config = dict(
    d_model=192,
    experts_per_token=3,
    d_shared_expert=0,
    moe_layers=[1, 2, 3, 4, 5, 6, 7, 8, 9, 10, 11, 12],
    router_score='sigmoid',
    balance_bias=False,
    lr_router=0.0017,
    norm_eps=1e-05,
    tie_embeddings=True,
    beta1=0.95,
    batch_tokens=65536,
    steps=3962,
    dataset='wikipedia_en',
)
Below are experts of layer 2 (counted from 0) of a mixture-of-experts language model. Rows are named router (the router's row for the expert) and show model dimensions 0-95. Each number is 200 + 30 x the weight over its row's rms, rounded and kept within 0 to 999.
After each expert's rows: a language model's description of what the expert responds to; "comes after" lists some tokens at least twice as common just before its tokens as in all text. This comes from a sample of Wikipedia text that the model never trained on. Tokens count by the router's weight.

# expert 53
router,226,131,229,171,240,198,246,201,161,177,224,166,210,141,205,209,254,163,208,220,222,177,166,250,197,240,211,178,170,180,207,217,150,223,261,240,192,188,115,206,191,179,205,169,190,218,212,203,232,237,210,169,243,186,201,199,258,178,198,184,181,231,202,227,186,243,200,204,139,189,235,232,193,246,173,177,231,185,211,192,244,243,225,214,189,209,205,192,208,141,245,146,217,190,214,235
It responds to: Quantity words after the or a, such as first, two, one, all, every, more, most, other, only.
comes after: " the", " a", " of", " in", " at", " and"

# expert 51
router,191,161,185,183,237,229,238,206,206,223,216,205,192,247,199,170,177,177,141,201,149,233,167,227,213,190,194,177,195,170,213,270,141,192,176,254,212,227,192,198,179,193,164,173,182,157,245,280,207,181,208,255,171,222,199,213,193,208,209,219,178,199,231,201,169,152,146,217,150,189,189,178,245,228,237,188,150,141,196,202,216,182,240,165,141,199,207,180,229,172,225,259,216,201,178,203
It responds to: Lone space tokens just before digits, mostly after a pipe, comma, colon or "in" in tables, dates and routes.
comes after: " |", "|", ",", " in", ":", " March"

# expert 33
router,206,210,153,247,175,203,241,193,188,232,198,204,178,197,150,208,206,144,220,189,240,187,170,216,171,226,213,171,187,206,214,244,188,153,205,209,198,239,165,222,176,226,185,130,204,175,229,197,236,206,233,212,167,196,170,206,191,209,261,247,214,202,161,164,202,213,185,204,202,206,145,237,199,177,197,199,149,178,227,160,214,202,220,182,179,156,194,192,192,166,260,217,230,198,212,249
It responds to: En dashes in year or score ranges (1994–95, 2003–2004) and digits of years in tables, plus words like been, be.
comes after: "0", "1", "9", "2", "8", "7"

# expert 42
router,212,140,204,248,205,228,277,236,172,225,175,162,212,213,164,167,206,227,172,212,210,224,157,181,215,188,254,218,157,198,224,219,204,226,186,243,201,220,168,223,209,190,214,229,162,165,252,255,224,204,204,218,181,229,232,207,253,169,263,230,194,168,258,198,186,231,229,219,167,209,212,177,206,253,184,122,215,209,207,224,170,143,222,154,187,175,210,155,210,219,249,233,219,180,208,253
It responds to: Digits inside years and scores, and unit or name words after numbers, such as ft in heights (5 ft 10 in), Air, May.
comes after: "1", " ", "2", "3", "N", " Supreme"

# expert 35
router,215,195,199,193,228,203,210,203,203,226,233,197,180,257,178,174,166,147,143,201,205,203,186,207,198,173,175,174,203,198,227,283,170,164,226,236,182,222,194,218,162,187,155,175,183,158,237,255,212,179,210,209,155,195,175,207,225,204,208,201,142,218,254,200,221,159,158,232,138,171,209,178,256,259,226,152,107,173,201,211,234,224,192,196,167,190,189,150,224,204,205,188,218,172,188,203
It responds to: Space token before numbers in tables and vote results after pipes or colons, as in | 47,99; also vary, must, how, whether.
comes after: " |", "|", ",", ":", ";", " in"

# expert 5
router,226,175,285,218,222,188,266,215,178,222,209,209,192,167,193,266,178,204,162,131,171,153,167,239,218,242,195,238,170,201,210,260,177,167,180,257,180,176,151,237,167,164,228,214,172,150,197,204,256,176,178,237,209,230,210,247,227,183,226,202,209,223,269,167,155,213,213,221,208,165,192,219,211,218,181,196,182,199,154,192,222,199,245,204,230,155,229,211,232,205,255,206,187,202,203,218
It responds to: Month names in dates such as May, September, January, plus trailing digit zero or five in years and numbers like 20, 30.
comes after: "2", "0", "9", "8", "3", "4"

# expert 12
router,200,184,188,253,215,274,205,196,199,220,208,182,181,187,213,176,200,210,163,171,232,183,205,218,224,258,152,203,180,201,179,202,151,217,174,202,205,176,168,221,184,183,181,108,268,189,187,195,235,231,236,223,197,256,232,207,207,227,252,173,183,182,189,171,191,223,155,206,131,231,229,189,257,257,201,187,161,218,224,197,240,227,226,173,198,185,202,189,210,168,211,224,235,241,226,214
It responds to: Common singular nouns right after the, a, his or possessives, such as time, season, group, building, career.
comes after: " the", " a", " The", " his", "'s", " first"

# expert 32
router,186,151,222,173,223,267,267,195,229,266,256,198,197,185,198,204,185,187,185,144,178,201,152,230,232,227,215,180,178,197,284,192,152,213,168,208,201,169,131,217,199,182,158,175,219,219,223,223,222,205,241,179,203,246,232,229,191,190,224,209,210,206,235,194,236,200,147,210,210,140,172,191,229,248,177,139,216,139,177,178,218,186,180,194,212,142,158,172,244,245,218,226,250,205,155,198
It responds to: Prepositions in, after, when, during, near, and digit 9 or 1 in years like 1921, 1998.
comes after: " ", "1", " (", " In", "In", " that"

# expert 18
router,228,186,252,189,214,214,203,174,198,199,258,247,231,187,206,228,205,145,210,184,243,159,184,208,213,243,222,180,200,202,188,228,172,172,210,224,194,168,192,192,192,205,181,152,214,191,177,192,222,222,181,251,253,193,198,155,257,185,236,171,210,220,187,223,213,218,218,216,180,200,189,201,198,240,212,191,167,205,213,196,221,154,241,206,206,158,208,228,183,249,248,162,208,180,190,218
It responds to: Pipe separators between cells inside Wikipedia tables of stats, rosters, filmographies and climate data, often after numbers or names.
comes after: ")", "0", "%", "3", "4", "5"

# expert 44
router,164,174,208,230,253,239,244,248,147,198,215,212,232,209,210,146,234,182,185,213,175,216,189,201,164,203,207,161,205,180,261,250,193,222,241,234,168,188,157,204,266,226,153,137,180,179,203,240,226,210,167,210,213,240,207,201,206,190,211,243,181,170,204,205,169,181,187,211,187,231,188,240,211,225,213,193,214,197,158,183,218,198,178,205,203,192,213,214,230,242,224,189,211,163,213,243
It responds to: Prepositions for and with introducing purposes or attendant circumstances, plus zeros in numbers and closing parentheses in citations.
comes after: "0", " for", " with", "5", " to", " as"

# expert 48
router,206,179,151,243,201,253,176,198,198,176,212,192,210,173,170,251,212,182,196,209,228,149,116,238,171,182,189,161,153,147,222,273,190,146,171,222,189,215,139,231,159,153,192,217,224,218,252,172,248,207,227,201,189,177,192,190,256,117,222,218,188,186,213,200,199,224,232,197,205,188,207,199,182,211,163,247,204,244,238,217,235,136,215,218,185,224,205,126,188,168,209,205,204,197,249,167
It responds to: Relative pronouns and conjunctions after commas, such as which, who, where, when, often in sports biographies, plus day digits like 7.
comes after: ",", "9", "–", " to", " a", " is"

# expert 29
router,213,177,165,220,198,232,250,209,168,226,212,227,193,184,213,165,159,189,133,195,213,185,173,210,216,261,212,163,227,191,199,234,153,153,182,244,198,191,177,208,185,164,140,166,184,203,282,256,221,218,184,198,168,205,256,216,218,168,225,250,161,216,220,156,212,190,174,226,148,166,178,200,245,251,161,178,227,173,222,206,199,197,228,232,154,182,239,164,178,205,248,263,233,194,222,224
It responds to: First digit 1 or 2 that starts a year or number, as in 1835, 1998, 2023; also adverbs like later, often, also.
comes after: " ", "–", " (", "_{", " $", "/"

# expert 27
router,167,209,222,273,199,193,260,217,174,232,212,176,199,234,149,241,202,197,193,216,204,156,159,179,255,241,231,183,177,196,192,253,225,178,198,223,208,237,151,220,186,217,189,201,200,182,230,209,252,235,185,195,206,220,211,202,187,183,227,222,166,150,224,183,196,193,176,181,130,205,211,264,214,220,223,195,167,147,195,185,212,194,239,181,182,166,228,161,165,213,230,209,233,186,265,216
It responds to: Middle or last digits of years, times and figures (born 1983, 4:45, 171st), plus pieces inside long split words like exorbitant.
comes after: "0", "9", "8", "4", "3", "5"

# expert 24
router,212,135,241,230,247,182,252,236,150,175,186,192,200,182,190,190,188,161,216,170,246,192,161,193,214,220,219,207,168,195,212,195,202,229,207,208,173,205,148,223,217,157,214,184,187,202,215,174,245,217,229,225,163,260,157,200,178,220,227,229,178,177,189,173,190,177,210,256,170,189,206,189,246,254,148,189,198,145,224,217,185,162,218,142,159,132,194,193,189,184,262,174,230,192,242,229
It responds to: Digits inside four-digit years and numbers, mostly the second or third digit after 1, such as 1(8)17, 1(9)79, 1990(s).
comes after: "1", "9", "8", "3", "0", "2"

# expert 61
router,197,183,191,224,226,192,222,195,133,212,248,250,221,192,203,186,226,174,195,208,210,210,181,218,223,284,247,160,242,110,169,256,195,185,189,195,222,155,174,178,174,211,210,180,195,206,201,259,253,196,192,176,234,208,212,175,211,199,210,230,236,208,182,235,204,208,175,247,210,218,179,217,209,300,198,197,195,205,202,223,178,187,241,199,170,173,257,181,211,226,212,173,176,208,230,239
It responds to: Pipes opening table rows in review-score and results tables, heading === markers, sentence-final periods, and verbs like earning, received, gave.
comes after: " |\n", "\n", ".\n\n", ".", "\n\n", ")\n"

# expert 1
router,189,162,201,192,176,215,250,182,222,244,175,163,200,181,199,156,173,168,144,186,201,199,213,236,195,213,192,204,143,197,201,256,198,161,230,271,186,231,191,239,236,181,217,246,180,173,216,213,246,197,232,224,155,176,196,160,226,223,181,235,184,195,188,192,192,191,222,224,184,233,238,198,185,257,225,178,174,211,251,191,189,214,201,154,167,178,187,193,233,229,179,180,192,214,238,278
It responds to: Opening quotation marks before quoted reviews or titles, section-heading == after a blank line, and a space before numbers like 1961.
comes after: ".\n\n", "|", " |", " as", " |\n\n", ":"

# expert 10
router,229,211,151,202,212,186,211,163,171,182,262,148,201,197,200,234,156,160,200,247,277,157,195,189,227,206,205,172,179,199,178,218,190,231,258,194,168,222,152,274,160,162,132,183,235,233,243,250,226,218,231,218,220,214,237,258,190,219,229,192,181,197,195,235,234,199,185,189,166,191,177,208,168,200,191,178,201,180,168,217,199,193,176,175,169,197,186,222,236,253,221,182,198,151,253,253
It responds to: Mostly "the", plus "by", "that" and "this", after prepositions or verbs, as in "directed by", "of the", "The new unit".
comes after: " of", " in", " to", " on", " by", " at"

# expert 28
router,171,165,196,215,194,247,265,186,152,185,208,155,192,191,138,166,234,209,183,227,179,192,198,245,223,223,165,161,194,162,222,158,189,204,159,201,228,192,157,238,272,153,205,214,173,179,279,256,256,243,206,228,165,196,185,238,191,141,247,249,172,250,284,202,194,213,232,226,205,153,207,208,237,206,183,184,198,200,211,194,231,213,245,202,190,190,208,213,196,194,216,225,211,201,208,244
It responds to: Hyphens starting list lines or joining compounds (re-establish, CanX-4), en dashes, and first digits of numbers in tables and dates.
comes after: "\n", " ", ")\n", ".\n", ";\n", "|"

# expert 57
router,187,223,205,206,201,236,263,220,170,235,211,162,174,166,143,175,242,141,217,175,197,171,196,201,223,189,210,202,210,180,199,230,123,173,235,228,199,186,157,167,201,164,244,164,218,205,247,219,262,228,158,169,186,262,222,211,242,204,207,209,187,177,257,181,205,167,141,225,213,197,221,175,207,212,189,177,193,215,161,215,162,187,231,170,199,190,197,210,176,171,210,237,196,198,186,161
It responds to: Periods ending sentences, often before a blank line or quote, plus "at" introducing venues (played at, stats at).
comes after: " ", " (", " at", " No", ".S", " St"

# expert 8
router,175,204,155,251,203,226,283,224,170,252,226,207,200,221,203,167,198,189,160,197,229,174,171,204,168,227,189,216,141,206,248,184,182,145,219,240,214,190,142,247,175,265,175,204,207,222,245,225,262,206,177,215,217,211,179,209,178,175,243,174,214,169,228,200,161,201,183,218,153,245,194,149,228,234,177,192,194,210,194,205,220,195,169,224,232,152,285,208,211,220,236,214,260,218,187,239
It responds to: Verbs and nouns like used, served, built, located, name, area, Act, often after was or the, before of/in/by.
comes after: " was", " the", "-", " and", " is", " to"

# expert 22
router,213,158,179,225,240,201,243,229,158,282,206,223,161,224,218,159,209,220,167,220,197,190,175,213,187,249,271,177,171,180,192,247,184,213,175,259,192,202,175,186,187,217,187,197,182,158,256,240,230,143,184,187,205,233,220,180,257,168,227,251,204,184,207,177,171,215,177,200,168,176,176,191,226,237,201,157,213,207,182,233,222,136,219,159,223,174,241,171,202,211,239,208,190,193,179,244
It responds to: Single digits in dates, years and table numbers, plus verb and noun suffixes such as -ulated, -ued, -ations, -ative.
comes after: " ", ".", "–", "/", " #", " cur"

# expert 34
router,182,161,160,243,233,217,276,207,185,230,200,189,161,184,168,196,211,177,216,199,219,185,192,173,182,207,203,184,211,205,221,183,198,241,188,215,124,182,134,208,220,212,219,185,160,164,256,286,251,188,171,260,162,274,231,193,223,171,219,221,176,190,197,173,168,212,184,255,212,126,172,188,234,211,207,149,162,196,184,223,191,191,245,207,200,177,225,202,203,226,206,197,217,212,173,256
It responds to: The verb "was" after he, it or this in biographies, plus "then" and male first names like John, David, George.
comes after: " |", "-", " and", " he", " It", " He"

# expert 62
router,189,216,204,154,218,272,215,184,149,173,218,229,238,193,224,197,186,159,192,190,197,231,200,220,230,218,217,183,224,132,199,220,115,252,184,187,164,173,153,209,228,225,183,183,178,216,203,223,210,167,200,247,226,235,257,209,170,185,228,229,217,207,174,200,215,203,217,207,173,153,207,164,225,189,217,206,151,223,208,192,172,198,256,176,201,152,178,195,226,231,233,245,252,158,179,231
It responds to: Coordinating words and, or, but, from, &, opening parentheses, and line breaks separating list items or clauses.
comes after: ",", " and", "\"", ")", " /", "s"